{"n_layer": 9, "experts_per_token": 3, "moe_layers": [0, 1, 2, 3, 4, 5, 6, 7, 8], "router_score": "softmax", "normalize_top_k": true, "balance_loss": 0.00713, "shared_expert_gate": true, "vocab_size": 8192, "tie_embeddings": true, "lr": 0.0179}
Below are experts of layer 4 (counted from 0) of a mixture-of-experts language model. Rows are named router (the router's row for the expert), gate (a neuron's input weights, with its number), up (a neuron's input weights, with its number), down (a neuron's output weights, with its number) and show model dimensions 0-159. Each number is 500 + 25 x the weight over its row's rms, rounded and kept within 0 to 999. Numbers have three digits each.
Before each expert's rows: a language model's description of what the expert responds to; "comes before" lists some tokens at least twice as common just after its tokens as in all text. This comes from a sample of Wikipedia text that the model never trained on. Tokens count by the router's weight.

# expert 15
Description: Line breaks in lists. Line breaks ending list items, table rows and score lines, mostly in sports results and infoboxes, plus prefixes like non, self.
comes before: "-", "|", "\n", "==", "===", "The"
router:505516490523500502514498478555504513511506521497518453517521487474535495534466520461471533493548495460472497459471452512469523499520477480496525504535478493475529503524494542483480540487509528478492452482489526487529524512513474520507539480469525486524501536464492479473505500483461457483481488530463531519505455520493505536536477466503469553484468488472500527500528530525477541512508524452521525480506478495495534491481521523500464469502472557494461506525471479515492511541510487
gate6:511529494518471499512490480572538526483457470523487469508480484500533497501497513540501489491449480447509459518515521505501532466512485521463501480503485469498527508532514500531504568483532529495485530472522503433487535529499493527537561490459531560517486495500499486519513513485506487476473491502454503513473510523511502489504492480449502507491465510480532519488519539533520480517507506518494525462485490470510485491480474527525502514490447491537489518479531459486461483532491485
up6:537514500489493530480461490526526521505539498532516487549514546513484486487545479459467509501501475472509459467524471463488469542511479522497502551486537462472511522482551564519510519528521483495493481477446519477487506493460543527527504515460503475519523496463490493514517476530487471506495531488483486520466479451494461465479537525474535488522492511515501493469502521505528488506478518516492513492488494475525481484518454489508496496458508446520498478542460504478500518541510488
down6:493454495462478481517505467499483564513482502452500468472507477523491536486497537486477536495494476441495478494486510497492535462548445519476553487536511506486527521523488547519466495489478518484501503464505528532484454455504494524511478524465510486515530522488474537484473502517501498546471517546490444500469489511530489498518514511510530488488479529504487513489511508506487498502494579500510467474535527535482529514512491516486474523519489511482434505513517510485513539507483511

# expert 27
Description: Table header words. Column headers and list numbers in track listings, discographies and filmographies, such as Title, Year, Single, Label, plus track numbers.
comes before: " |", "0", " of", ":", " \"", "9"
router:449504491510491538485503500509460464534474514543520495521523498478481533523497497523544533488513512497452546508542504551539517477518510441514461457514514528459442495474463507482482502451514511480523460536536538503466502499517498483484477482544459539492466512490491460507506490470501511520509497502498499477484495469519479485536508488487514494496511524501489485517490551443446510509475543505536520517468522484489505486496477486534487475517479487514518518487486530507543510491522472
gate6:488507488477463520510553557510505505484476532497443487500521526500474526495509492561523442492512528517480504505505517497519521488492479501525506496498498510486525534511476484480469495461476540474490458495465495513489535540504483530489501541510480569462514487494465510537491435525501521511493497464512491476499549514533494502480497485477506515530491472489509499474520516489475540464504473597460492525512525493491536510538476499496512493508487504496496477491470462521499511534492458
up6:501473492510469521498526484530473516439491515466463493479477467486542470548496549533500495486536492489480527516492486536493487481544509490481479518496533479525511473499511498517532512505524511523499474465477505500556494508482519508531478482497520524535519480530442519511454510526496524458511445484510479528520477474521492528480492497518515494482508503543462479492457493522513505465480504442526516455533461530490482460516509510521494484502504498500447534468480512496522523482527564
down6:529486530504490514515526473482480494536490490501543526531492523508540486505511497474483489490491556444495507518501503511488521558518477504435482501474528512523461517495491487512507512476522470519493485493516511500490508540474547497485489511469541503462494524517535526481515480506503508482481488446512504493481474488482461476477494469551530490551511468457448468491521520499557479498510501541483554490506478520500493511563553492455532500509491499502480505533518517544521501503492544

# expert 20
Description: Role and place nouns. Common nouns for people, groups and places after the or a, and their plural -s, such as player, city, government, Minister, towns.
comes before: " of", ".", "s", ",", " in", " and"
router:501509506453512511517518487504497487504431511525543510502505521516513486465430463542506523486513514492509490533552509511520487494490489469479446498499488510512491506490470503498509490521471510486521527476516457477512520471525461479518531516556516553500489498495480538477500468494504493484516484552487527491516469478539527441509495486542516502526460512486557529478478541484433492502545498515504467449494528482503559486481496492508496498509474470478529517525480479522502499487501500
gate2:489486503538496506504457500525475504506482489482463510487464471479497494488460473545518503542562460491556478505495505495488491515468543475510494484511522528457481507510460503528476481544490489494489535523491495522465520502520535488535457504534469524485474450467477474482512515526536534503489512528512541485517509520492462471493496484509497478526556487536543517495533494489449524502484504483490489525519490475514520494445481497500486456489492492555458525561489503500512481517485530
up2:469515491514517529515454477540514542451473522484489508536507465466482460476434507498485503534538484495521463496507451515536509470473528501506499497474493502494557542503468504479463486484547501481484513516510516519517512491484498490498471508492468516518493490478477536497522497526513552489510485500489529528512504474493492463503493484491502508504550468528536483483518485485442493508522461468470500528513561514487502493478454569497502522477504491479498536505519482470470536525446510
down2:506522512513502457498520509503484494517493483461447512480527511525474467484499545527470464512546471494501501504465516509466538500480484510503510500514517488490479535486473523484506514546478475526545471489514502511508525476506535516495485484480488482539523490456476538520495494516478536505496500482455536493516496505462487499540456542477495521479541466552518492455468526479503493484511476481472507499465473535453549482521527553465526470518528531487497461495546491466488531537510530

# expert 37
Description: Prepositions and articles. Prepositions and "the" in flowing prose, especially "of" after "one", plus including, using, with, against, among.
comes before: " the", " a", " first", " his", " an", " their"
router:491502521502509538500519548554478546469528464505512495487476491435499489509527498526459473519528499498487495566495488523491469507482517529500457512475522496505505491499455524508483497475500534492492529523516520418493475525500477532505459485511487478523474472487546470570496470510516503479479510476527493508460480519469506518516496499476521502489521500521534487482476451490498491511528470482420485468509496490479484504556497517497486484508501522503483498503556471484523536494491502
gate10:490491527505450499509562529519532465485500489502504512513493494480519504510511485521487447522504503488499487506519527535495514482472506522492459469503518530483471543479493486443488504484505569496507481498493467498465482488525508459533502492525551488483520513489462482521503507528548480520465461509535490492500487538508518494511500497469503541538531516534509499453455517473450465557483479516482496473519509478484480482540512465499532528513446496481510501512543551547503471488496513
up10:495518506526470488443518503493534504481512472457523492512521520510509510532467485517511491501522480453538482497479509540569501477544528454514501469499525526514487517511493483507508533442505478479486498506525504524489503512524503471503521498423543524499514472514522489474505489476556489482506493497530462493472483531502508516493508495513549511541538451478515474495440537513476482485516489473519542496488524477485465487459503513486556499494475510501501461513531470452502523475487514
down10:478492483504493561523506503476538521471463482503488497565516487532506509490480513493531527484498534460504512499485486500454536516488432481500467466476522513473572511509535504472505491472512525481488534510472515537466508499533523497470559479516493513461491483484492528494532496449447494500536526517500529505501526481483462502562455482493461498528482486523517508495505468488494494519465468466491485459494505482461526500463522480501544517528511501517480505501520481528496517510490482

# expert 3
Description: Spaces and hyphens. Bare space tokens in table cells before numbers, plus hyphens inside compounds like first-class, round-the-world, four-year.
comes before: "1", "2", "3", "4", "5", "6"
router:470469470542507512487473496442534517506495498480535482479552525476531468487496491502506487503494482500468492493486528516507466507495474500493495523511493510499491520551491396501475520545512487530451514497507457467520488500523485528553509522495550529495526480510485461478506500547511502512516518477497513512499509496526530521471488516525527542495533501515525506513459475513500512526494496557515490535482517463522463521502518530472534508491517503536452483493469538465522544489483496
gate5:450514519519527491515528502504529520482494512555544515494522462510454446515529482452461528476483449513520504492516438521516526485543502490497531526491479499490516491528520483488489482550533446538507463489531489483522547530509491505477496530467455507506525505473498487514496518560484502491513494475499496510548514505499511543545498511491515491409492503524525507518470478483445483473514490501509490455478502504480509506518486505478525511497502497516495479508528513491499529470493478
up5:542531525498492523478477518499451465509517447536494466486468529533531517494518500506453505507527481465527507541449541503474470472494503525504517506535494493487486468479508536513531481508545526516522500530472458471436481490529505524516468510501517460525515473477470504529518540502516456501476537494489509535474491487521522515494513479543463498537488504496504510532493527539519487495475508474487464508499515482496518456519483465466485484505504510475499438492488528487554488477472477
down5:510544484492545469544521487522520496485433502496450469491455530481495484519501487470513494533487538529548561507466522510512490481515523514491483502512520484423537493477513496471512503503509511526477503485469486527479527466479504467534484458538500499512467484533479559493519480484550471490509517516539517537487529446476517494483499496481531465473523509472462532487523519491478508526506484475529530515500496537499486480527527510491498534484479512501485501525487493525464466499489515

# expert 38
Description: Decimal digits, verb endings. Digits after a decimal point, such as 1.5, 15.3%, and past-tense verbs or endings, such as won, received, favored, knocked.
comes before: " |", " to", " the", ".", ",", "%"
router:484478485485529496527494477479500493510543527500462544508468505455508517525529503504508536507507490546472500526507520490500557498523460491515474542498489490518521500471483504496483550478531498501468470531529502484457495538512498502503502487499488500451491510535505485501544526496508444525519478484512496505527463498567478487515479485510551547506482494511523480552543459513448467428504452510489474513542488537490497501482485481486459484524483502497519523516506486467513472524495476
gate7:524480476517494471511485522491483532515502513484505499537496518473516457515477488464506475546509522459527494484511502500485492494524503501522474499496477507496518481508444477591534521479484536512504519487495552514480481555460480489517472537485520540497515493511521479492492515499476526494461514505512531533496554491549504459522518482491488511490495512502465540554482533504523467483493481440425502502511473503504456522512473535497507526493512498472523499459482510535482481472503463
up7:487517504517502474506477538487477477529535494506507476531471527479512504528507480541542467477501500482521503533470520481486498495483515506527515482528480480471479465465465485531517476480484503522503479501525515518462459567483469478477474558509512466501473498486528482514482518520508505496483512505470548481507536511558488480550500498459513476507514531519433453555465503507465455498515518477466483522540473520505487491529475529494514529530499533496536500475498534530526472477492485
down7:454483515493528473480471477466504491539468474498495506491520461490498578482494495508521514565516502538520474484491501481498502503485498506472489495517521494529488489467459517489520500520529513480493493509491530538481516507485547500518465530496464510478492519464494501465521509497543556487494540485492484522498508498509497504505506473517507516523487500531496463434503485554497506493505487491484528537534580469535504525491486473551519564457509507519515438533499505502514484491536511

# expert 17
Description: Arts and career nouns. Content words about film, music, awards and careers in biographies, such as Film, Best, Award, Arts, published, producer, contract.
comes before: " in", " of", " and", " for", " by", " on"
router:505515531505489490480517435485489461525504458497498514519498519526487517501493486527519529461542490521491523543523548443509461524477495480542457500490483551482494514474483520504469505511467486517498495540492510477523472525483503535478478477473484489480508471512489518484477488541503483574535485453487506465531509484492513498485502509531474441534470513505526516540494514479469509454491511464525527476463492518466533479507506513497492492503503478531527502526469523524520472539541462
gate0:500485520490482492513511434494506496472507484531525518504499474488523500500526472514523510504538469516518538536495555460512468519495481531519473503514485536498539537478525474483505464516499506522521522490504529476513495465490505539486491493489496491501551528534498503477505475560502515493471529472456489514539519488519487521447479448536484465460501515483511489520455502427505532513452485483457511504514503530518525490482551532492489494483469556532513487483493469483519506478502462
up0:532519491551516517462508522493537509517492527472504537470529513480491466519477502475509480470452508463548477472515480465506475476509505478510524492533524453496510539543489512528478501512491526468513466498486491521497534543536470475482493477526542502511471499462525481482510520534501473483503471474519518515451517506495465472492483583465535545494508522484460512489492454535483479494499534463519486470505493506480466504500478506496513498527508506525476497494527549515488489475498559
down0:482512529541516496456460494533511534470492500519537514534533536506499476535493500508550495497498464488553492462517496479502487466510515480501478527540465482508507504490510477499469478514523496535512491514468470469489479498465558470524470514467546528501499484526516447480485469525512514524513457489542510475484517511488481559478483487540456480511515504502467517477476501515487492534483494475547506487504507457513497484469514523523528549528511516558501446502513481476474501530524513

# expert 22
Description: Infobox field names. Field labels at the start of infobox lines, such as Coordinates, Elevation, Kingdom, and adjectives like national, local, Democratic.
comes before: ":", ")", "ly", "–", " by", " /"
router:493570475478541474479481488512505475532504485480454526490491470458517545484454505524493470481448490500479508547504475473514519501484483476536503503512481498553527487527472505483503493512481481507511476513520489510467492510523525506521512496489464487521496517508539516542478506487531502493509545530509507460489519487500486462566443525459504509526514495513540486520529530486495518449491459503508519475460474475504525461503515534498491547450529514516523504458490484488492511507467547
gate7:503520517464499444453502499538485474478518475491486455545493526488528524501503496556464457568476477440466487520509480520482496458500531495514519541501494505521549536496534470502494501473504513464515507537557516477512508458536483518520535520516516512517498489510489533493511455515504565504495518513513492539458523499487471471503497503491490442493492487526490499512485529504459497479499489477476514479523472487493504458525525506519527533488492492516467494519544493522477491504516533
up7:513471496473472487455520513493512478486536512459487479531485516519547523486490479513460467520524487486472529523502476480489513454501490464514492516493485476523525547484473469507493509455499529484509520555525498483489487444513489518495526505474512522527539501466448530537461511509548556477516530506516503522499497529468497489466473493506494448478524514485522468539459499502445533487486514508503496458517509497511492501528517469503533576480506511527504484500534542526509492529516515
down7:539505533498529505482459512472504507533470489507494516510450514530522534527491555517483468516512530524566474528504482507545526524522503487522453513510551509502536489494469504498524506517482477494476478488506534515495504521493450481463463479511481460481463488469499485531509484488463465501489487441472527469545511487498498494520472539522486518488533471505467480475503525445477521483479505464501486519468499532543494521471501486520530458478516492483464547504474474515468503504479488

# expert 21
Description: Brackets, prefixes, punctuation. Opening parentheses and brackets, as in Format(s) and Population (2020), plus word-start prefixes such as re, pre, non, and quotes.
comes before: "|", "2", "s", "1", "-", "born"
router:484447489499536518512492545490473552510466533504551487499474488514451490508441530465485528478512490491507520482536552516474542472527476498467510483523483521502515537466478466530528547514458479482470561531546515466507521526492503521493486443477491495490514529520484520493468448490498510466495489503503493547515515503485505506501488481520506508486507508522508542525501490471565493524463509484527504506495492506476500499490528515504522493524485487508495511474481513558452511479482482
gate10:470499492497505481516499500543542486493508531525440518521504565500519476521483529474494501507482518477466511535550493502514474528493501490523520509485505539503479483525533450531488520479441464458479551492508502465524498537499484474471534523481527516479478518516521491520511481486524496473518507449524503520514533458485557525478501448501529481455519521549481504534529480486468495495506467496507469504527509539530468467480478517510501495493478503460469486491514517491542507474532516
up10:499556482533514510467495459475499503459486511532526486456532523530496479505512460509509501458498532480508517506471487446508490502463479532453481497509451470484508517491484552488501512517519513481541459516528499514493491500442524502503488463494490490507539530505533527493510525511499499480500454474487460527469454463480486502510516513471501529481544486494483506505498489496546497507523451537514495475499476518507491491486472548477453491542511470512495487539521528550476465533544497
down10:496493490481527545484492483494487531481539518522560458485505505532532469499510489503441493489511462470505520508517544526521497519497507544466470489464501523510530549513471511498505494483470508499503486510483499527523491538486502501490491494484520511511525501509501509475515485531414471493464499486505516428568502510496472520456507489527460470489511490489526512508485494513478520516480490482513483529515496496516482445520518433521459515530507532481489501458522501458474468537521515